Experts of a small language model: vocabulary 8192.
Below are experts of layer 2 (counted from 0) of a mixture-of-experts language model. Rows are named router (the router's row for the expert) and show model dimensions 0-79. Each number is 200 + 30 x the weight over its row's rms, rounded and kept within 0 to 999.
After each expert's rows: "comes after" lists some tokens at least twice as common just before its tokens as in all text. This comes from a sample of Wikipedia text that the model never trained on. Tokens count by the router's weight.

# expert 33
router,226,220,236,204,158,159,166,183,198,182,212,208,197,172,205,200,225,150,212,230,163,224,152,167,169,262,213,232,194,168,201,207,205,139,214,219,211,202,219,215,210,174,213,199,216,150,149,217,195,192,206,214,209,207,190,181,253,178,141,210,211,235,249,167,172,151,206,215,205,185,170,194,189,174,186,237,233,232,233,238
comes after: "0", "8", "9", "5", "p", " P"

# expert 13
router,155,153,199,166,161,177,191,250,221,232,175,162,185,233,205,182,168,201,163,229,158,161,210,160,258,251,153,201,226,204,210,244,161,165,219,228,194,208,137,190,205,178,198,191,213,176,195,179,152,214,196,178,164,241,189,211,223,177,208,223,247,182,230,158,182,224,165,204,179,193,176,188,152,235,193,225,168,187,230,190
comes after: " |", "2", ";", "0", " —;", "%"

# expert 24
router,201,251,250,211,155,153,147,194,156,182,194,168,207,202,173,213,139,151,232,193,150,202,214,160,153,258,179,178,221,207,218,254,250,155,154,203,203,206,201,176,200,221,230,279,221,187,211,179,204,128,258,234,238,205,157,154,240,156,210,207,192,187,231,172,216,221,179,216,210,243,237,215,244,200,133,192,165,152,160,221
comes after: " ", "1", " (", "9", "3", "oc"

# expert 58
router,186,172,195,183,233,173,199,197,182,164,193,166,165,171,229,209,228,219,175,177,223,190,183,221,166,242,170,153,205,147,237,223,205,203,196,181,196,260,204,194,199,231,159,174,242,204,205,162,179,198,228,242,262,191,198,227,168,157,194,204,133,159,227,200,179,232,198,213,209,160,214,253,208,250,204,214,178,204,188,165
comes after: "2", "0", "9", "m", "am", "M"

# expert 14
router,165,195,212,192,172,174,202,248,141,186,171,240,182,174,153,190,196,226,216,178,213,202,240,207,242,141,219,144,179,229,175,235,228,200,191,155,199,204,200,164,216,228,247,235,206,163,203,198,199,217,224,237,204,168,249,176,192,212,191,241,226,190,197,224,219,218,201,209,200,207,203,241,220,186,182,238,135,239,228,221
comes after: " |", "a", ")", "ag", ";", " Z"

# expert 7
router,249,202,240,191,205,239,178,251,203,169,179,206,153,171,243,198,241,178,153,199,198,192,205,252,156,228,228,159,267,196,202,172,220,210,207,224,155,167,191,205,210,239,155,162,239,213,198,153,181,227,168,232,227,214,231,224,172,236,180,159,223,176,239,236,201,164,213,238,211,231,211,212,205,192,218,147,259,160,234,211
comes after: "2", "6", "al", "4", "0", "7"

# expert 28
router,223,250,173,164,262,212,144,224,213,151,205,212,191,166,222,224,226,186,209,144,286,177,239,167,184,189,203,210,188,187,184,139,208,246,171,237,232,210,215,227,239,167,216,193,198,250,187,198,187,201,197,175,215,205,176,206,248,176,224,230,153,204,149,230,185,197,197,200,165,205,153,204,235,216,180,216,179,203,283,217
comes after: "\n", "-", " of", " List", "==", " University"

# expert 29
router,211,267,145,187,146,210,172,182,217,187,178,200,190,215,195,203,174,251,205,232,215,256,181,178,230,210,212,150,224,205,192,176,175,219,161,177,220,259,220,212,238,160,204,183,229,256,225,159,202,189,245,216,174,142,219,260,189,220,201,129,240,198,218,169,151,197,202,177,162,153,151,171,191,199,172,242,190,209,210,174
comes after: " a", " A", " l", " an", " in", " is"

# expert 54
router,214,197,235,178,179,174,184,222,237,237,221,208,159,154,191,183,214,217,198,212,130,150,168,168,255,190,153,261,247,186,183,183,206,213,275,237,152,162,162,146,231,179,232,215,211,221,224,189,217,211,184,186,229,180,214,222,214,208,188,167,160,173,235,200,223,208,123,160,223,220,144,210,186,136,204,212,179,224,191,225
comes after: ".", " L", " No", "L", "°", " J"

# expert 27
router,240,216,179,186,209,220,178,198,157,191,184,207,173,229,150,158,198,225,215,156,185,237,206,258,216,206,205,231,251,191,219,228,174,130,248,246,158,218,229,206,214,175,182,179,196,175,245,192,198,188,164,170,235,172,122,189,197,138,233,285,152,225,232,199,250,223,178,186,168,226,217,188,172,201,189,243,189,161,198,207
comes after: " ", "1", "|", " Y", " D", " January"

# expert 19
router,208,167,152,208,145,213,183,206,166,195,239,185,192,199,171,229,165,178,179,231,266,207,194,201,218,230,132,157,201,209,143,209,190,201,184,215,229,201,153,198,219,237,201,237,221,172,253,171,187,165,239,211,164,252,146,195,161,231,213,191,167,188,212,231,184,211,236,187,185,191,240,195,221,160,250,194,199,190,260,157
comes after: "1", " C", "2", " ", "0", " F"

# expert 32
router,258,185,194,251,230,170,178,237,258,208,212,145,239,230,248,253,156,230,246,214,195,218,168,169,155,177,217,192,251,196,124,208,171,178,201,185,129,161,238,178,258,165,248,182,199,148,180,197,166,219,178,245,226,177,124,161,183,164,203,173,185,190,170,181,196,146,172,195,224,152,138,196,178,205,231,207,195,196,158,222
comes after: "\n", ".", ")", "==", " =", " =="

# expert 46
router,158,211,266,209,211,236,226,200,129,176,219,183,237,231,231,168,169,189,238,209,200,241,219,163,248,142,165,225,193,133,246,183,196,202,233,234,257,204,238,178,228,210,170,201,166,159,192,243,206,253,196,251,217,164,213,192,191,233,162,187,143,143,237,163,229,168,189,200,189,150,225,236,200,256,195,207,167,219,118,216
comes after: "1", "9", "2", "0", " H", " h"

# expert 49
router,178,192,179,165,153,179,222,138,190,235,221,203,184,199,212,168,146,226,162,194,187,222,143,186,233,171,196,198,217,260,175,217,175,220,220,201,159,169,213,155,242,159,172,199,234,224,233,165,242,207,256,223,215,255,217,215,169,190,195,253,188,200,187,153,151,201,215,208,249,237,156,204,157,162,251,208,178,143,216,200
comes after: ",", " and", ".", " that", " but", " as"

# expert 5
router,173,143,205,278,221,142,170,150,214,221,222,204,189,235,214,233,222,209,202,227,212,204,250,176,168,215,136,174,152,219,218,248,191,240,219,146,177,191,220,143,208,126,196,214,151,245,199,212,183,239,222,215,197,168,199,208,151,195,231,219,228,165,253,195,237,211,120,202,219,175,223,211,203,244,205,207,155,208,237,195
comes after: " the", " a", " his", "s", " The", " first"

# expert 4
router,220,230,197,212,213,201,272,174,140,172,196,144,200,203,178,190,169,227,206,167,199,254,225,228,159,172,217,225,231,169,220,149,239,168,233,207,243,163,202,169,265,229,197,236,187,141,242,184,139,185,191,236,156,275,165,188,182,208,198,211,249,216,200,199,175,160,263,184,222,242,231,236,222,206,186,164,193,145,181,174
comes after: " ", " in", ".", " In", "In", " H"

# expert 15
router,183,174,238,149,200,204,237,142,202,139,130,169,181,203,185,242,181,173,265,154,203,216,186,191,243,216,188,217,210,192,190,221,235,228,233,257,181,227,172,228,199,209,182,185,185,169,213,183,197,199,190,200,234,228,172,184,184,239,209,276,161,180,190,214,172,163,174,216,170,200,156,228,131,177,181,219,196,229,277,221
comes after: " G", " the", " \"", " T", "G", " g"

# expert 9
router,178,215,218,218,244,205,242,186,179,208,176,209,216,192,160,209,247,151,204,162,228,234,171,246,223,226,179,200,223,198,173,226,211,187,168,255,185,162,223,221,225,221,242,214,157,153,212,183,189,146,215,225,224,233,195,188,217,159,176,187,258,164,194,258,177,203,179,211,216,171,210,171,218,205,203,207,187,180,171,166
comes after: " ", " (", "–", " $", "/", " −"

# expert 23
router,186,183,194,235,229,183,179,205,217,183,180,181,189,192,224,177,217,197,195,221,186,157,183,255,193,188,228,151,249,230,144,230,179,228,182,165,183,255,186,229,175,211,178,200,248,166,220,248,269,248,204,174,203,163,265,136,177,227,243,181,235,217,170,177,249,230,185,238,196,238,183,229,228,206,198,149,215,181,257,165
comes after: " B", "B", "1", "|", "5", "8"

# expert 43
router,193,186,249,157,234,262,261,202,258,221,174,249,249,186,185,239,180,195,174,223,157,216,219,145,239,117,202,194,203,212,178,133,200,204,188,185,170,179,167,188,158,246,165,159,248,226,258,237,117,240,196,149,181,242,263,244,190,167,198,184,275,241,179,234,192,181,197,246,197,193,200,191,197,146,218,188,209,208,263,198
comes after: ",", " However", "),", "\",", " time", " season"

# expert 48
router,206,161,194,166,175,237,181,185,160,223,161,170,187,222,250,197,247,165,205,210,148,171,157,203,178,181,227,148,153,222,165,182,263,208,194,205,217,185,245,203,241,202,141,200,225,180,198,204,190,269,140,219,142,165,167,225,243,189,181,217,168,225,195,199,180,209,177,209,218,215,211,175,175,203,166,161,179,227,194,212
comes after: " ", " =", " (", " P", "\"", ")"

# expert 12
router,194,182,158,244,245,181,244,179,212,163,201,207,141,165,196,168,154,193,178,157,192,256,153,145,239,197,170,208,195,154,198,223,186,161,288,200,168,207,213,174,177,164,200,189,218,192,217,179,272,179,239,247,162,245,214,227,260,171,204,174,149,182,153,188,219,221,123,241,216,162,191,183,209,208,188,263,131,163,175,241
comes after: " was", " is", " were", " are", " It", " he"

# expert 41
router,206,226,183,246,196,226,242,209,174,177,187,209,160,234,154,153,188,210,202,152,206,188,180,197,152,174,187,198,185,140,203,202,169,176,157,205,174,171,210,185,180,146,136,201,174,212,164,182,159,228,202,154,171,194,252,172,239,259,222,230,210,193,152,211,204,201,233,149,169,179,186,221,244,163,196,221,190,143,268,208
comes after: "\n", "|", "3", " by", "4", ":"

# expert 39
router,239,196,202,188,193,197,257,163,242,233,195,208,218,239,136,222,196,228,228,227,227,200,194,230,238,159,204,176,179,186,225,208,178,189,246,182,180,208,232,209,243,164,212,146,198,179,220,205,220,233,187,186,175,194,159,199,247,198,200,202,174,203,145,186,185,251,206,259,214,198,173,214,235,233,183,177,210,144,180,246
comes after: " (", " R", " S", " the", " N", " r"

# expert 3
router,188,229,158,270,265,170,140,241,217,178,176,216,139,158,190,227,220,165,143,204,191,172,255,223,158,200,174,230,190,195,243,167,229,259,169,213,212,235,244,193,222,219,223,185,166,173,162,202,239,209,242,255,200,206,178,199,161,195,171,194,161,179,175,225,160,200,214,175,180,174,196,159,211,198,196,209,179,169,247,200
comes after: "\n", "-", "–", "|", " for", " -"

# expert 50
router,177,173,265,233,186,205,147,179,193,224,249,230,197,172,210,195,205,177,215,154,165,181,165,199,170,204,226,206,240,170,233,179,144,183,263,198,222,160,166,222,194,198,214,257,216,174,186,229,239,244,237,234,168,273,195,229,231,159,199,235,183,255,231,171,193,158,153,191,222,225,209,185,247,195,197,218,225,196,179,205
comes after: "2", "1", "9", "6", "7", "0"

# expert 57
router,200,227,227,226,198,213,241,164,210,271,211,195,180,113,208,190,171,250,183,198,191,182,188,186,190,213,260,221,139,269,164,209,127,230,239,212,183,213,189,210,192,226,154,187,196,183,212,180,190,199,186,192,218,201,246,223,189,173,217,175,180,167,232,221,184,252,214,191,155,208,173,222,182,214,212,249,183,213,172,198
comes after: " |", " ", ")", "%", " —", " JPL"

# expert 52
router,236,196,158,215,207,194,217,162,259,201,192,149,224,237,169,234,207,224,240,208,177,243,171,199,210,166,211,173,192,155,168,187,179,191,217,222,215,234,193,195,218,149,231,205,203,157,189,211,186,196,258,203,180,177,199,217,169,153,198,190,235,170,192,224,248,182,226,218,201,179,209,223,167,189,243,175,157,172,232,180
comes after: "\n", " |", ".", "==", ")", " =="

# expert 63
router,143,194,167,180,213,155,195,202,134,241,210,227,188,196,189,248,192,192,173,250,174,142,222,194,180,208,174,186,182,187,199,199,175,242,189,257,159,193,196,216,195,236,204,202,176,203,155,165,203,188,220,190,167,200,175,173,173,223,238,236,137,246,180,147,190,187,212,262,166,128,171,203,177,117,190,228,172,183,196,219
comes after: "-", " T", " t", "T", "/", "–"

# expert 61
router,233,212,215,172,223,139,156,236,207,257,196,205,197,222,219,185,216,152,142,226,182,192,179,166,212,255,167,212,207,260,244,222,182,216,167,210,250,155,214,194,239,185,268,220,180,162,169,175,215,193,214,146,206,195,232,231,158,172,152,187,203,234,182,201,217,212,235,235,219,227,252,220,230,213,207,166,215,124,215,265
comes after: "2", "1", "'", "0", "–", "s"

# expert 20
router,156,203,204,263,166,219,187,230,164,208,205,172,215,247,216,184,149,221,161,189,154,188,240,212,163,203,190,183,195,234,239,242,195,204,152,192,175,224,212,193,231,214,208,222,188,204,174,194,226,192,174,166,185,131,244,159,205,271,211,237,250,200,205,208,177,196,160,175,186,176,217,224,237,246,169,180,222,253,177,185
comes after: "9", " H", "0", "6", "3", "7"

# expert 22
router,170,171,194,150,268,165,120,198,177,187,222,171,221,159,220,196,199,225,266,192,191,235,164,212,187,189,196,221,213,162,212,209,226,202,203,221,210,230,187,232,194,233,232,203,190,227,244,179,155,238,149,257,220,184,165,234,240,198,149,167,240,189,194,155,189,195,189,200,174,204,155,184,214,209,146,186,195,202,199,165
comes after: " the", "==", " The", "-", "The", "ph"

# expert 42
router,190,197,222,187,176,211,220,176,216,189,166,233,172,232,141,227,219,164,179,199,170,243,235,214,226,175,253,208,201,209,210,201,183,225,230,219,184,181,182,233,200,263,236,205,208,187,231,213,229,203,222,166,202,234,132,221,116,197,168,151,221,174,230,216,183,171,183,194,178,159,175,201,229,227,231,145,235,216,203,228
comes after: " a", "1", "2", " an", "4", " one"